{
  "num_hidden_layers": 18,
  "hidden_act": "swiglu",
  "moe_layers": [0, 1, 2, 3, 4, 5, 6, 7, 8, 9, 10, 11, 12, 13, 14, 15, 16, 17],
  "router_score": "softmax",
  "balance_loss": 0.00127,
  "max_grad_norm": 0.5,
  "max_seq_len": 1024
}
Below are experts of layer 4 (counted from 0) of a mixture-of-experts language model. Rows are named router (the router's row for the expert), down (a neuron's output weights, with its number) and show model dimensions 192-255. Each number is 500 + 25 x the weight over its row's rms, rounded and kept within 0 to 999. Numbers have three digits each.
Before each expert's rows: a language model's description of what the expert responds to. This comes from a sample of Wikipedia text that the model never trained on.

# expert 2
It responds to: Line breaks, sentence ends. Line breaks, sentence-final periods and closing heading markers like == or ===, especially after section titles such as Personal life.
router:481515494495502530479511490456527470536471522472523497524499513475502507517518522522519525461488475537502514470497505559523470446494495508451520529539466508510480514512499458468487546477524531
down0:489513481483478505553513446498447520517501512441512508487465488481522460471461507489486509501509510497520508501486517505517483497485530505480447495528474502535469508480528486477507495515502496
down1:502483517468487488509479509464544522513505461476455519468499507516477543521486513484519461479469499471498504467542478491477533426531462506480507526490563500529501522504512505481518512441507491
down2:495522511508488464471493497473532522485504428534523467527525530513480518473532471487488504518497499478473525503494511492496505506527470531552513484494508502517484468492528543497546506529500502
down3:557515487479502491460494484507502497505521477484489475469466535494504502503461523509480547500495507494472486519499532543546477464492545486480552512504501456539468514489472519523521522516506519
down4:498488500501511495486492496455481520532512513511531514529510534502457504507510460432511495511511505511468520495502549504504488506485475486498482504531505490457501497448552483501511502484505502
down5:521467481454545487462475505492496464506470508472520476531555496424489487481512510494493524423488492490536487527471539476558468479475455474492517520540519492532518472462468514482492501482509454
down6:462477486456474525479522507559466518475492507476483473530511499500498473482500511493533500507480515531476502514510508518494487488542477471487486505530505515451445510497486533478525471531559529
down7:513497503508496466488485502516499510531549493514491512524516460500498512493478520528428501502485526479495497481545521500497514506505495460492505448502475498517480499459561500525504483507487498

# expert 10
It responds to: Concrete noun pieces. Lowercase word-initial fragments and short pieces of concrete nouns for objects, plants and vehicles, such as b(ed), boat, car, water, tr(ucks).
router:539471473521473464537514485495494495547521514509518495493504485495523537531476463463508485473523487544461522511559510472484523483509526532504500480474526482478498464501546503521477488502509482
down0:550505499490508479508511515493517511498516502492495504484532468497494528473432502526521498520474502483478495490533497477495474471512551520497518490535546504449513473436512510492525499515520513
down1:568527511482501541519479484508503526530512483482484465491504491499516465472492498512491513520494499493457486460484535454530508488526508509526505518478463522498506476442573480487524494476484493
down2:488452522508548462524472493493486489486517516504515488516485466461459493503501549498472490465545484508498464504521485507464523476506505515470536448486527516494538463503534505539491532532524535
down3:488482459471505501474501504479504464482515492483489462502508494492511506448447460487503510514511529524487496515476480504509457463510484491492469513504496497449503507504522542515484503501473424
down4:485496493506499500486501508511430509483498479505492483538514473504454519491498465465492522502489471494497463479491488524498483516492509490517490481512478500522507474491479490493482515508486497
down5:475493483503471457465523491506538458452513480491500493466505499504509489502503470501520485509522455489465494492473500511491472467492511521509525495501502457500505491482509555500470523520505478
down6:538492502465504507554527459498503513494499514500518482462483507473503507479476497530506491520483526452483546489482494515518520510530484467528494533496478488506545537464542473496497541489466494
down7:518532472487504514484494545508480485483508525498473490477527512556494549471473472464496479523512492489504468531518485507516529487546526501534498515485481560497499528510541470488463501496516514

# expert 43
It responds to: Narrative verbs and prepositions. Past-tense action verbs and the prepositions after them in biographies and histories, such as became, began, moved, released, on, to.
router:487554531458498496465481524501512473488481489488468455528525458501519562497512449511451519501506493489491461495508516497493512478535500498510516486501511507495495518462465485526522537475494448
down0:493455462507480430552526549462536500494491452523522505512501521527461505468476515554502515494584455527483534465531511496504490508475528512567489492534504526548473470490488515481491521537499523
down1:505541471470432494486535487473478503472524481517487488501537505477509517486533512466455523465459514505525476505498537496488516490546503497461528503493438489480502471486497519490468475544488538
down2:497519476507510462511506459527522482521508504565514485507505473495480498478532487494506547504457439510516521527493486487512497468515470512501507504505519483503468540472551474503528523474540504
down3:467499520434536468481488450527485459499517539542502471550488471529511468510478516518479465499519518441488509492563535465511501545506491498551496533492514501479522505461531520520474545480506546
down4:505539485456535492501508516541494492480495522497497555555484472533507487558517523512532501466486482515488514506485519542508448483470501483502559516474506484489527551510507490500514520484519474
down5:480543472476515494530488507513517483509498512439487481481495482541476472507498490497555466485504495474514556523506456474502530543533508508531505492451505509495501501560493495516501563510544533
down6:517530518473551467520505495537533476475495541505460520497469484473492492499513528469521511493491503484522494514503467498470457502521544527541535456532520519490490506490548467466520485509495477
down7:502529502506496488463496524504463499521520488487465458519489508510504465523498497466475492534495497532555468515468494508448487498497549521539487508500512506527515530471498493536509509499488536

# expert 14
It responds to: Prepositions after verbs. Prepositions and conjunctions right after a verb or noun, opening a phrase, e.g. overridden by, located in, during, with, from.
router:485509472496507538456441540492521465483505497488483489480454493512494528493492502497488511459483525469458433485496532509489515549513480533499510482511504499525504471534505498517483439465494444
down0:473492476543510482513485446489458477496524510494527492497492487470492494470515477517505483490519498510499490490481505518491524472509498500528489469484480499509494495487501500478524489483474530
down1:496482518488498532498559529501503516461489536477474477516494470509473519515480510523453526507457487542499517490514498508475498455532484510460496521465527489479468536514521495516500510486521531
down2:529493515505500489529515527460458493468542512523490492449511501503498499472498460480490525492523488515462508484458501490462506482484500538515506497498502482468478540468530489462495479470475496
down3:494479476500472481500476501476510500502535517523498465500452465548534472518491532489525518487490495516513521524481529491489481534481495512465486533466460427499497494485513495541554500482458522
down4:518483461535490456461516505500495490547487487472493464486511489499476500530523530491510518554554523522463528515482527513500460462462502517485495541497498474512494539523481527498558516533478487
down5:521529463477485481481477490519521501478506513468506506445497475506512453503499482491498477490503490507504491528471496464446485511547474514504470542473483495535535507519542479510448467511504504
down6:513504477493531491508512487523517511488504529503527487490547497542476517479504533483488501529480500514557502486499506466547502490527472561539511511504500488494521522524509498499513494514540492
down7:473512522533518504508516504514513495510512480525473537525489455474532501503523513494486474504480500463476489482506499500516529485478523521501514463535513484513510481507514476495500493501495529

# expert 3
It responds to: Place and institution names. Final words of place and institution names, often before a table pipe, such as Street, States, York, County, University, Church.
router:494491484446484545501525462466503508450498489500547479511557466537485459528502502507478509486503499494496526519528505503481449537546449483535494499517474426489505520510497470493514529491513485
down0:497485485510504514509495514488524510499474522530467507502516492511485524518518474482541536522481551469469512499465524484472509519482453494490491510515529539515495474519546493478491506496451469
down1:536522511493528520471480486505521513473494468515472483506507512516481492523492545489554511516503494464483518471509514459487550467463484458485519468525492526532490493559527499499518499458511504
down2:532492507504503527526534490445478516523554511491533467487516496482483554474474475469514478464520490504498500527548518506524497512475498513510518507475478467517514464488442501566489532494561477
down3:533452481517474503505537495507473543495502476530550498516473524488500499532550499496496480507517545493509463484493482513461508512463475438522483516495395544449508505505482486495566523494468470
down4:498479473511526528474490487454505526539523508495502479513513490489520451511500493499481545494513471490501512564502484503535520531490511488520468535485496498508482501534471545461533493519500474
down5:522493505505494549503479486516525512496491491501505492490505515517475494505445464467498495485474491470549509470507528519516465489495525486510498493496528502512513449520497517488486474466498539
down6:492432496467498507508526477502517474512551506508499506476511493521496514525475496493445455519428530537533491512449504537491496499490502491502491532511499502523552480483500513478497441478532526
down7:588478522471463520496476510498514521479497477518497530516510492524514531502543509468430542509512484504487495575490537506513503551557462466502506523499493507449478490493522510485538518502492559

# expert 4
It responds to: Sports seasons and places. Nouns closing sports and geography phrases, mostly after "the": season, team, club, Cup, World, months, countries like France, Canada.
router:522524504511475465506507504511507526547461515507512540528526453522502520529493506519512505504517490498480526508522514519510461504489504494495539466521473438497563484522471502503497507500533512
down0:481489477463467508505504489481490485508504480500475538536479499489547534502476524507500523490557574501528509538474531528496522520508481517458483502446513523497474525483485512501508546509495546
down1:483481529477521515509553503525488543511509481515538499496548506439528519516467509463440466477515570483493538451495506447494480514556476497519445504514508472505523510534485514509525531472510489
down2:516525428525502493460485537495506480490526474525430512473469495491493466511452478458531491506483522502516534512511504451522488548522483517488491480491499498501475545540526488512514461531532469
down3:488501493497506412439506467484493480487486518445530486467480505494498503514490531516487486529497493529491482512528539524521459527527493508526484491498463494494524496469495518483499525488541473
down4:466445467495492477508477484465493488522494524500450476515480539503468443511526522494482514502474482554530448483498504467510505514534525484512505515479510523494522469461511521513501490533498505
down5:534516510494504499473519452525527499497463527473516467484515493483497488534492511467507483438511494543501524511494504494536538461528492525506508474546483492482494474511463475463498479509499568
down6:516514480497545479507472524509492487505483535442482501501489513527508494525509472483506498536547522510509520525506512473515517484517568462485533478505492492552553530485529514522486531538495484
down7:512472504527510543504479477506484532533488551506512520479483519488503504512496479550492545465475516495471535493480500483457481466546532516546467549531476497520510503518495500477522505511531479

# expert 5
It responds to: Word starts, place names. Early word pieces and name-opening words such as St, South, United, Old, Middle, century, e.g. Bro-ch-ure, St-roke, ty-ph-oid.
router:506502509536500515542479501517489523494524488468541546465490474537505483492489520449514512487528504529516468501516545467502524528539507522457495488492493528478519502512537479490497475510509465
down0:502538478467501488531528526507498523501491509527537540502510486481499520467445491463482496540484499519518521461501481477489509523493523492490505512471508494502484493504497514481478505497468522
down1:447498521521498469447482440499486474469487475494504519491524542488493479483477498525484535462505447478521557500547526504527516530540501503546484522485539489507447489468494500528435516491512472
down2:520520531498500462494469522524515523526527497481510491458512485483508477522569516495501466553491490503511484519467532519478513461493490477509507536445497451557477507473498537537492516497495452
down3:494463523478466483482508518497496449484478465497455481497529521475485525483473455526528495556517516484485515530509500503515495474504515507502525494507510455478511524483539444468511507459485523
down4:489476479484470544524481489480487550530494477528543534504499473463508529504508505495502484521514518448522539493523556472510513460474503559522516500500492547531551544497515513498497507467512528
down5:502505486474503473483513488513509503523526506515491536522580536504491498518494493552556532470487498537479486513439520507504530479462499485465518473517507491545523467484529518528548478480508480
down6:512490495484519527518533496503533454498487483516496445520504501461509507526510460465465485548528520498508521526472476530498444492551521480487504435527511517463534494503462461462480504496458470
down7:529542521507482486493517454503526524509509513518495510525484485509507505514473549436542519522519500505497511498589506485514518465500490485465514533485486511507558507516486497494500509534509531

# expert 42
It responds to: Mid-word pieces of foreign names. Inner pieces of uncommon proper names, often Danish, Dutch or Finnish (In-gen-iørforeningen, E-red-ivisie, C-ony-ers), plus born, found, Genus.
router:523552553529514509565529504515507533496480491501498464486514464486534540507486502458521470532525555522521491509471527493463552488520526475535503489462496487488506540520486515490522517482472493
down0:495495525526507517520451476509512453475472511477461474524498542512494462504436482493492490490494486519502499464509497502518512499524515465495526513503498509519496503496509478532537504473457497
down1:508523475509475495487495505478509478481521515516507517494489525447479533469506498545525473504529505501528474479481493492525510464519516529481470526491489479540494513522488512496499510521464530
down2:523521490539528447513505506522530485463489479484527491524471451477486504493519468514526468519502502494505498483528487477517511532472481553537523481502496496534481507516528473494463443489511459
down3:520523507512491478499511445524516510475480519516485448513531457497504499485508485473476533499492486454493473490533438481521511503484515481540488513469529540500516486466510487516527525522503513
down4:502484538493503439508492506438536507486483505529509530531479499490507519507548510523463497489523480472474526497471498483482485541490535504519520493528537489523487442516503510537492538474506506
down5:513491479451474467503484501498530482521510492523516476502501457478492480473498513513478478494520522466519493485478503484522532532478472541505549483470508468504540495457497451465513472508507476
down6:500491448501537434506528519527517508499517467485521498466470543533468512491512494541559552490527520554501458492516500507496475546501484520517494507490546524535494482527484503488488501474524471
down7:486532515510467510478524486496518494480512502504496495474548472490518484511517502535463504472504498451518468465534530492491485479462526506514435429501507477496504484518509484494469479499500514

# expert 32
It responds to: Table cell separators. Pipe separators and header rule lines in markdown tables of tracks, charts and results, plus colons and semicolons.
router:525502488538493493476489507472543482480513505506507520450493557513521486475504524532454498506453482513468535517501537490477505486500486477510471504533453512523516482553471527496515456494528534
down0:473463484533480506481517532501488478481466496543511467488510479488497525487473479489471516483485462463504473512520470452520446475468509453504504528515501461463419457520496505489506483499505515
down1:495482519486499483475478472532487522488518532494514491482472534500538493477531496500513486504466498485522492439479551519476501520527478472533497509455479543508509565469451483513478482535473499
down2:438527469486501528495558536518453501515486526482505479569521507529466533496521495523512504504466458496478473518523499487503513492513470509528493508497514448478488565488488471532540462482503504
down3:491491460480440494520527458520489511544495511558507485506494491466512523515499523491512527522512478509508524487536520493470475493522528504512465501487451490495499505518537475514473453511495478
down4:479486483487460492487466500525512487503510501493472554509474474562485518494488516488529515494485437462527531508547487493518513512472492537535505512498510503521481482517523471477495478431538463
down5:478503464477529481510503529526553482526489445488517490558541503488516492478491522499496481516501445525490468448502521490487539502474495496485492464528520461518455469480522563486532513455491502
down6:480506501483506500446523490498475488485458520468487465541448498485493487492528481520515492525446502496490510515509509477515532496474495506525488492470513499516491480536486504449520518444452467
down7:491550509484491501494486532501502452493474522516510520499514519495523510470472498542544512508480515476515468464521511525479488521512528517504521510500539512494542527501475515530491503529491521

# expert 53
It responds to: Mixed fragments, numbers. Scattered pieces in tables, coordinates and foreign phrases, e.g. no, her, my, digits before degrees, Ann-o, j-ih-adists.
router:528537485533510512473524464468447470491506533513495512486489509527501496504449465510488504475458484462454497527469521537551454521519534518525487504504509530456488487490480523488463489458466523
down0:487481468521464482484518491512513461551477513494524507490492491523494476508514468505567476426482468488495507516517463479476537506500457491493510500499489502488491529498532501511521507502521453
down1:483488505502488467511499507472518525460484478526483438509509544512466517521512509458481535529508511485525519491487498504487502524511488502531508532524515471506557493552494508508488502465511525
down2:519538483542514497501479516474470495508449533510526492492547562517488491477443502527521487500464491520541476515473502497495528484485496466474510470477481508528488544555519502463507495505556518
down3:546513458466519562476525460537527456460478514495478450567492519513473503520512494482519488509489477525497438461488493504492469503510487495502537498510496512565476533502446491537515491493545511
down4:488511516475505505543525472456510484546505555479505500513553484482470487491521475533498510464499487518488505508470494508462503511500528485552485486508557547535537498519518519477496530500485529
down5:491464526477485490511432470518466515537493509485481496471490515520505505487521547523468486484544521492466508498464526500491496524453450437481521500509528492531478499502496541522489502483523510
down6:501467526515485496474493478529523508476503497507511511469491493483497489476470482530506416511492421525465553489456560506476462524525470473443497498537514510501510464530481497468507527493490528
down7:468471483535539504499473480487472493510538462507484530496511472518472538474472513464478489484508493521472492480529527501471478473522520481445481477551474508519520452500467536551492509506483484

# expert 62
It responds to: Mid-word syllables. Middle syllable pieces within longer words, often after a consonant, e.g. Fert-il-isation, bung-al-ow, c-and-les, mansl-aughter.
router:519526527481504473536512518480496497481475526494504468543469467469448491482522555476452467495484452509508471488461482510520475447510536494515465475479543536492511529521509498465464508490513520
down0:487519485466480508498491511488450534521537461491537466472538477508527465487470487535492502511503453507489493549473483512500463498507480448490496522419522505515486480501517505475486508493496465
down1:534451497528508535492481518504469531481506500489445505515521533485541490484518496496482463490461487500532495514507512489515526549465529501496492487491504542512503504492473485531476487477514473
down2:536506569502415505456472491479518483518499534487489516476527504504501532524482517534511518498510512505487473497464469485532516436514499492507462494502475474543479491537526526475545475508503472
down3:462524486505478507506527512494471507496510518496482531487449513513507527544528520500484533513535488450499507496513499507485494447468515496496533498494566517517485490535415533548497490483547504
down4:492530462515491521535542472524489487481543511529478513526448513486497445506513470477496481563479499474514498491486494493524524502565470501521490517499498474491510476483547500519477478523446488
down5:501518492518523517504511451516468484535485538506509494499500517506498468436569484477549531473504484531503513490501459475525508473473433500524516517530471532502480488482497495493488465543477468
down6:481525513528457482505511497499467460536507502517549516512514515501522527488500509514477499489518508542491488512518500539496488478507544517492505524490501521500496499518487505496539489479469491
down7:495468439469545453504478558521515504506509532510482467480534524503504466550543512482508512446501537500535517494479489475448482485518520473493515485531471509541501493490482496515534537528520482

# expert 1
It responds to: Biographical dates, parentheses. Opening parentheses, dashes, spaces and labels around dates and lifespans in infobox-style text, such as (aged, Born, Died, 1848, (1990–.
router:516514504523462461501500519503514483478483474508478498512505478499505519470512517479479522458474504498528449524551477531468515464490516483508500522462500488464535486489474555487514490457501520
down0:484530484493528536445501519426513497562481452472518493467511478490472478458476501466479484509523473492477508552547538453523525462464451505513494507531521537508484522500525504541506472530496534
down1:477536519503479486435472485496538517498498476495539517494523479503508474539478482503456516511531490555486509522529488503499545553503500505535454519460496528493531497496482533495481498509532470
down2:477496461490540431512500540504483563510515499561481454501512541502492502490480535527502533519512496521488499513495489520478514467541520455538542472506495499520520528487482487500478452495503503
down3:522517502501487516557499506471499461515508583496497533551516489522474478487501516526468495490475491514489519546517497526482474499484513493517475511485537520482507510513497500506536519523486499
down4:491546508495521462486506511489475463474523459475490520470442480506509465484489472517500538516478519498533462467491557492458494583495505514502511482526464544480533456499442485507527530474522492
down5:481529519481566469481492506525512541484501491540470528510523539466503433486494502449539511511489490490486481472519465493517496521491466478515528515539502474497506507499500460490540529532547489
down6:546478459491495517505503484487487449504467499491521534484502512513488513527504459519496519420461482486527483529521517471491513480449488495441533488495500492538494475488458477450537471463486453
down7:500500510499509501541554505522478526491555498520517478495465499535523495478496482482465540476504502476511496473496499499506540521495472511513503495554476521480513491491503491539516470489497480

# expert 50
It responds to: Quantity and comparison words. Words in numeric or comparative phrases about amounts and totals, e.g. more than, out of, over, all of, $, million, table numbers.
router:473509515513479488476447462443537474503477554479491477479471507475506493471514512472508511474498511493485526460466511505475494487506492554496533487461515504534441487474515489499510473496504507
down0:521497532455537486487504499487486471530504505485526428497502536509476539504476472517529452476482514483455500465491518493497488530504489489526542509524506545502491491463458515480486522489555482
down1:505512510492463503478491530497450509523559505491532525507483503523524526490497509520462511470498511496517521490431497544472495530559485487538519491525519502502512471522482518527519554498468544
down2:527501497506536520469511505502490460517502466495520501504471485508513473522526498501503492559489498511464526485485539452524531486544530502524521456517530502515491523521476474495505533505520509
down3:494515518509514514510533530450480516496546513520466493508550461507519520514576514495505535430521526496481528527476499479517545492532530496546472537494530510503444526502529466494479513495552487
down4:506539478501494495510479465487493487452501495516456506487553467511490531499511489492473493508483529495481484479540549476527517511517477492476490490524536488515487518508540471446524517550534472
down5:488461468491512486489486515499510536492491517523497462466516488519553533504507516475509499477471512501445529481501493522498474506477475486514514499520519487499499492498490492509526498476480515
down6:492503487485493514485500506532515549470517489506468460504535524472535504532462496489501480521458533506507527506489468480496465509475508539490496540469467441506490553514495490533433541496490486
down7:504484532536510510500467466498527469532518499484512474503489512497511497478521504507524530527466485464445533512509474508486517451466483483501523506494549485509491484536536555517470519505502531

# expert 35
It responds to: Verbs and linking prepositions. Auxiliaries and prepositions after a subject or verb, e.g. to become, selected as, has, would, being, for.
router:486522528465487519478488482488496480508493496480508471512489511498495466474531480529544531499492482480494435448527509503550473523523499523496538503509525523499518521496507475502494530501486508
down0:469523482460535506504520513504478489500430533503493510537465475502528491508482500463527522508487421491508501532524471523540456474498467493508493529471462485526488516522514539494506482537527534
down1:534488547494511533507495509464526499509522496498490503515476524498515484499550488514510512500472494524485501507496523514480512482515538499472540461505485512508546491509539502517492534493544540
down2:516545472477545524487458511511508501511507521498468511510464502492552504511519480488493529517506512478455519518505532497544524532530516492466509472503495518459508484496529468498508474540484551
down3:525523463516505482517516518549580502504474480478492500466497526508491495499510478495470522449472496482507532493521519499516499537461477506535544478473528493477502458482514483515527503475493527
down4:550522500496494470498503520469543478463512466513503483529477464527495497531510502511523518604446485460473533477526550498452459480522486505488497482484497468548507521480498472509506494520511528
down5:497510514497487486528550507514457503502540485459516498497475501603515489549477502545498526521539520467479498518501493505458503499550523475495535475499509557459471455472520516549512539490504513
down6:475525493491505537454501502510484496511513517506478485493535516519511502509503509463529472520478527527479492537510490490481513534545533492482498537485511502503466503536531502498496553470490549
down7:485551455420506525463485502479469546489476498504536525491536539523490494502502508452482506501548524498467491460464502534480516486509498487475512485489503516459462517551516492503509516527509516

# expert 57
It responds to: Titles, offices, honours. Words in honours, noble titles and political records, such as of in Knight of, death, died, Minister, Count, and election-table pipes.
router:506495500496535515459480488467475494459458503507481502492499513544529461507515499483472535460500560479518467517503519507465513469471492487469526517475468479508529514482436515524484525451528495
down0:510467485520473454468489499493498533501450472488518493538456490463517529553502516507502490512468487514571522502501507517514497558477493482512503499471510508510514489504542521484514547487521496
down1:515502492504498472496516502520475492507499480516509483470466560503549486489484560505481541502476481492480505511544476524491462462491484511525451480490484469473488512466489533460521522483494498
down2:478505458519485491523501512503534522476485508514512480513494504518486494507514463556532507511475552511545521534536543484445459484493507508526511484492557495535517489525478515482508514518498523
down3:500524508518515483483541538518492497498500479496537491515482529520499459552471498505492533497456513491503561512500471445482501502521496504479492525529522516541522499506496452527498523487499486
down4:523513512514542488492492534485505471538506514456507553501518476498470523513488523506496506480532542478484510537496541455492511498486498507516488491480478468505501493498462523495492482536559525
down5:541522499442516503522498487558508527487532510534482464478456502490461538494530472513498508515470491449503505531539520525489505508492481507451530484499510476484500492490492480498528517490501521
down6:503481471479491477505530456520458486479523472498535502468475542508483507529474517522455478480487449470491505473492505489509513489476496494512552536523540481489478471505507517489499499480489495
down7:536503513494490521473524472487568494459525509483532510491492482481542524499515488463498476544490536493509487488483507491471536464517521510478474453494539516479515517500519487471482504535542512

# expert 19
It responds to: Title and award words. Capitalized first words of titles, award categories and proper names, such as Best, Award, First, Man, Medal.
router:443516531512530503534506498493520525445499466498486493475497504532484485507524516519549520515491540525515456509492518482536515508470503483513455475516506470506473515484500498522432465549528538
down0:521468520520441465475488526531546480531493489503520507493474500463536478490509473525534517472517491529480520473462487531504530511465479473502477535496469507473515489499503521486511534464477488
down1:515512481465505462485535530527507509507532525506459496497500509504525469518451518559502471534484511499482499502501514470479524513518489493536505464445501543509520465496486537506545484491477463
down2:517515507490469543502516489510494517494520501505484495493529469574500500472481507482505517507508519492497454505461522483524514473462495534541493495445508534526534521492512498470524503500436492
down3:492500462497448490495487484540439500491540516501517469500485445500523490499531502523532451460523517531465479499511513501497526473506511484537464467511495476493489509489485505455519545506520496
down4:533514463475489500545534509483475507513550492536509526528505497549485457513546485476513518521513486504526533503530469498526496539489542507502522462506514463501494509466537496535502495467498505
down5:528517505495527512499529526506543497470478458493489479514533528464518476471529500531541408505487476479512479499461482489536515493506495521536522512498496497515523522500496448503514427498478531
down6:515548453512519464549517515514511455509531507469523512507498472513466528499476506458522499506528495517499540505505489499521472514504488508497500501506485469493511500508507526509503495504501531
down7:513503489506470464464525538516461463497484497498509518476485499492505453488476531486495488508539515493507467490502520471483516511502503500488466523475519465505453449575485527511507547508528499

# expert 31
It responds to: Digits in numbers. Individual digits inside numbers in tables, sales figures and measurements, plus unit words such as million, km, kg.
router:490520502530522493494518429514513486524492478525537467491522478487494558501461532453484500502496489475509496522462482506454481468500454519523464490509544517520479476508533485501537444511521555
down0:502501476504515455576495518518485498493481535472480503474499485488499444471468522486547487536528463486459504504488493505515552499519517539476461459522501502509512497460536493517537520492456457
down1:511512543470480523482515478445448503490491514507521497527555545514451520490461486438480506499511523513502492528515509509539465495512528483482504438510463490502464565508484569510520457534531537
down2:465551469522491531478513501480522504463494485511474493477539465539518501509486506502489439473516517543488488529468472499451478494501531499506544439473498511544510491522495507467525437458448491
down3:534545523516496483459509531509490496530532540490500529544499496514490468499503503506467510464492497489507510517511484504510511533481533489487515502488484563543493477504498472505532525497522483
down4:497520483510513450509524452504486469472477531475509511497500515487467497521480503521489542488466459503478530496488510466502518466500563499539493526511520495503527538536507486537476480496519488
down5:491494538494479522470510497472542509438439494503513513516539493503506487546499511511494524510525495496482510524490501486520520503507493450504513488533493511481504520499476487540504541484485551
down6:512484496500509493529500460471443507517496531493475508499527488534497500563445508446545484467486498505490481500500507538470477507517514481528453516501540488489501498480492515522413503497464510
down7:498542531519454525436516492498481467461489454476487527503461458489512495546486504522473479492530497502534533500548495492480502505504492486487482502502521497516500487496494490510472469452503509

# expert 45
It responds to: Digits in results tables. Single digits in scores, records and statistics tables, often in fight or tennis results, plus table cells like Win, signed, August.
router:465536540501512484480480489516541524520507514518470522496506477508532513483482502523471453476470543506501496506491460495499456536488411465501522509540466506483498482466452523504504482447526501
down0:515487515498506474524528482489491497489468471519487532467527497502513493494460472470478441518467466515505469540524518520550510542494469486522537531500560457497520474505536509536468494499494488
down1:490526456462525497487471506494491525494438534485491470516492457485474502542490450503544494523496486523504491510483499478505543504515453471511489506512480513462506477435493474496497488495511558
down2:505471517519503528488471474503502488525539491516495489497517525508491502516466462512510462510492494509501502473487524515448495523479503484495478498497485481476511503500509526462494456488509544
down3:490510495478492489515500488518515479494488509497524497524453519498520485484470520476467500560492491477533507498496439515553510541526522493472514493498484471534491513517476462515513476518553477
down4:493505510439491504517532499501458487495483514495514478513488455499462486530500505526443495495489507459515484478538470493523496496507511485505503501449518525477507484510530511541474486445499552
down5:497455484508479543528521489499461481438507461463470513559506499509472483497479492515470527534494499513507498499473469508520479522518526500519458478475534511506470455478518542524510488496466544
down6:473490508477525480479495489470498453485514518499495528473532470499492527467512491483510558477490510485455470448518529513492506449513515509478443516497454550545489482484526499478510496476485476
down7:525491482544443511509486493499459498499524532557502503488506554494445507533501492500512543490457511521541514519481508455482542504516478511451484483484528497491506492502511507486508498528521508

# expert 24
It responds to: Numeric table row ends. Line breaks ending table rows, markdown separator rows, blank cells and numbers in statistics, election and population tables.
router:515491493531502549542500490492484460522497531473560532470504524513449455531498489499510503448479523451474523476487501522516452500491487517525543465497481500520507519508504527484488445490500500
down0:486523481493462520517507479489486485521546504501480485525513458517510483485509473516562523540498500513502504545511471509489467504510542516470467518498522555451485532504520518522537514524445478
down1:483489492471464500461546483531467508533466511522507484517476500482515518505504462481496513501464474560480539492517503466490521485509505457477503502518489493511536513489525502493500530500496463
down2:483514531502463453501447480460481472535540495498532455530481507507511508491497490499466518503517504461472513506536507505474479501526505478515486508505517514480507450467514514497459550539511473
down3:546503501509537535516472493490464462538510441478448514485501482492497484552489477472510546487538526508479556467521487491496501528478531506481488508480481452471535492515522492508501497487509507
down4:501543477500474472524496481482510467511544520504485506455483536512497463492490487482492505486495529478521475502489485508472462483516495420525505469512547525504531527492525477521539517451473494
down5:471506574460519532487517500489520474477526504498484493566538516503528506498486456510461481524540499484491508466501458557464508489472508531505502506511506470498450473499534526534524493506511505
down6:492478469495513497481552505529494525474529477477528506500454476469512561473521505489494484507515485508507530505501477474458462474485463521495519501493503520514513517505470513495482545515545499
down7:459494491522489516523478524490470510510508502482468473515536501490514497476519508511486483544554488542539468498503502547471473508508469503482467516489482522464476502478520499468521485543490516

# expert 47
It responds to: Foreign name syllables. Middle syllables of Slavic, Chinese, Turkic and Indian names, e.g. Cz-ap-le, Tz-im-iskes, Xin-jiang, Palay-am-kottai.
router:524492493468474537531541509554518498472461469478505539536496488508474515440516497519522488507505455553521484494489479462499458524513502487519504500483507503491474501504526508474512504479493527
down0:458521480502433510432511509516479483498493487515567468518518553491495521523493480514493460495522522484493523526507474510524484511490486524498489478519521464463536487500504485495521488515487467
down1:496535487516503527495502482523470535482451538525500515459498546514493506479492499518492507503480489508470492487506507496458429489528486486513477504492467469460537503522525466498471500470465491
down2:470544479512525549506497527477500482524456500530519497489484488513524467521511505501466539492531522506487484531498485478472466516475450516502488533508504475481502519497561530485520502493506493
down3:482469493529478498487491489487500492516485451511487522478533462465495509526488488490526550485508525478473534488484492503488473479485454459539526468478477536523558507515518495511491518508485488
down4:541523497538513474478467463534506487483485497504507505481466527473512563447496475546527481504472482517492472480498544502511510469480482456522477512496492503522536481538516478478475485514546527
down5:443478515486472527511493470513568483472510537487479471531479487502474504457490491505483477493514515535500503492515467533536541502484498479487508464525523504465496550510471488478530511502471489
down6:510512510510490496477501475518467525487489472514517517499493492503518541495499494518512545500510540470477486490457519517481548481495508459502482536500539477509508501520541505471512480506474502
down7:511468460476502517486529507481490517501481480507516489479505436511513467514486520474503534461503519485479509481526487520496479539495507538455528471528521493475495459514475506513503493465524500

# expert 48
It responds to: Place-name parts and directions. Geographic names and their pieces such as West-land, North-umb-ria, Kin-ross, plus District, Division, West, railway in locations and route listings.
router:504508493485501474489502498494510486460461514507485531508499497441496543537520474472526521529481506478473546504471444462467498497544468484488525444503498501552477508533536448475497523508516476
down0:510541458542483496479497464508499469512490496522504491480499469505486480490525431478516545502512480524484537497492521467511523486524486516492489515503546489512503462517514494525479463469488469
down1:499539494508528512533524516476476508495539533490500493529510509479530504507495460494474536556480500509539489470498476507546501476542509457489524512471497497499519482444481497481493424503505466
down2:476489466495519478504495486489519521475503520493463471508567459538505523463485510497481502463475501533516563515476511521534484487536499490536522489516523489501512491459498480473523497497532454
down3:479480497441460476455493451512464493476499504517469532522553486477476482493513495518494542474492471513527497486462501494477483470455467472536442488466487509530549522485503486493469458479504496
down4:540504531492492527482534484486473505504493486464545494491524532466496480565472509497472518526492497535519466485503510475532506490531499473494457470521480501495455502503482535501476486450482480
down5:510517489522497504509499455499533496483522531467520470520493530503518528488479495513467497494513524492492523512465517487529489538478519483480508493551504493483461513485525531484498494543527502
down6:512485483442499497489501489538495541428517510502508508481496485507490504506488525481454464485505502448469553472516481506499522523475525503420476580514498470477531526501500529548502512524515498
down7:451454479500557493462476480513506536525498500508501507462509516550498489534505512521472521484546479511465504471504465516491505500517500537531534472527504498454465512496504557505541512464492489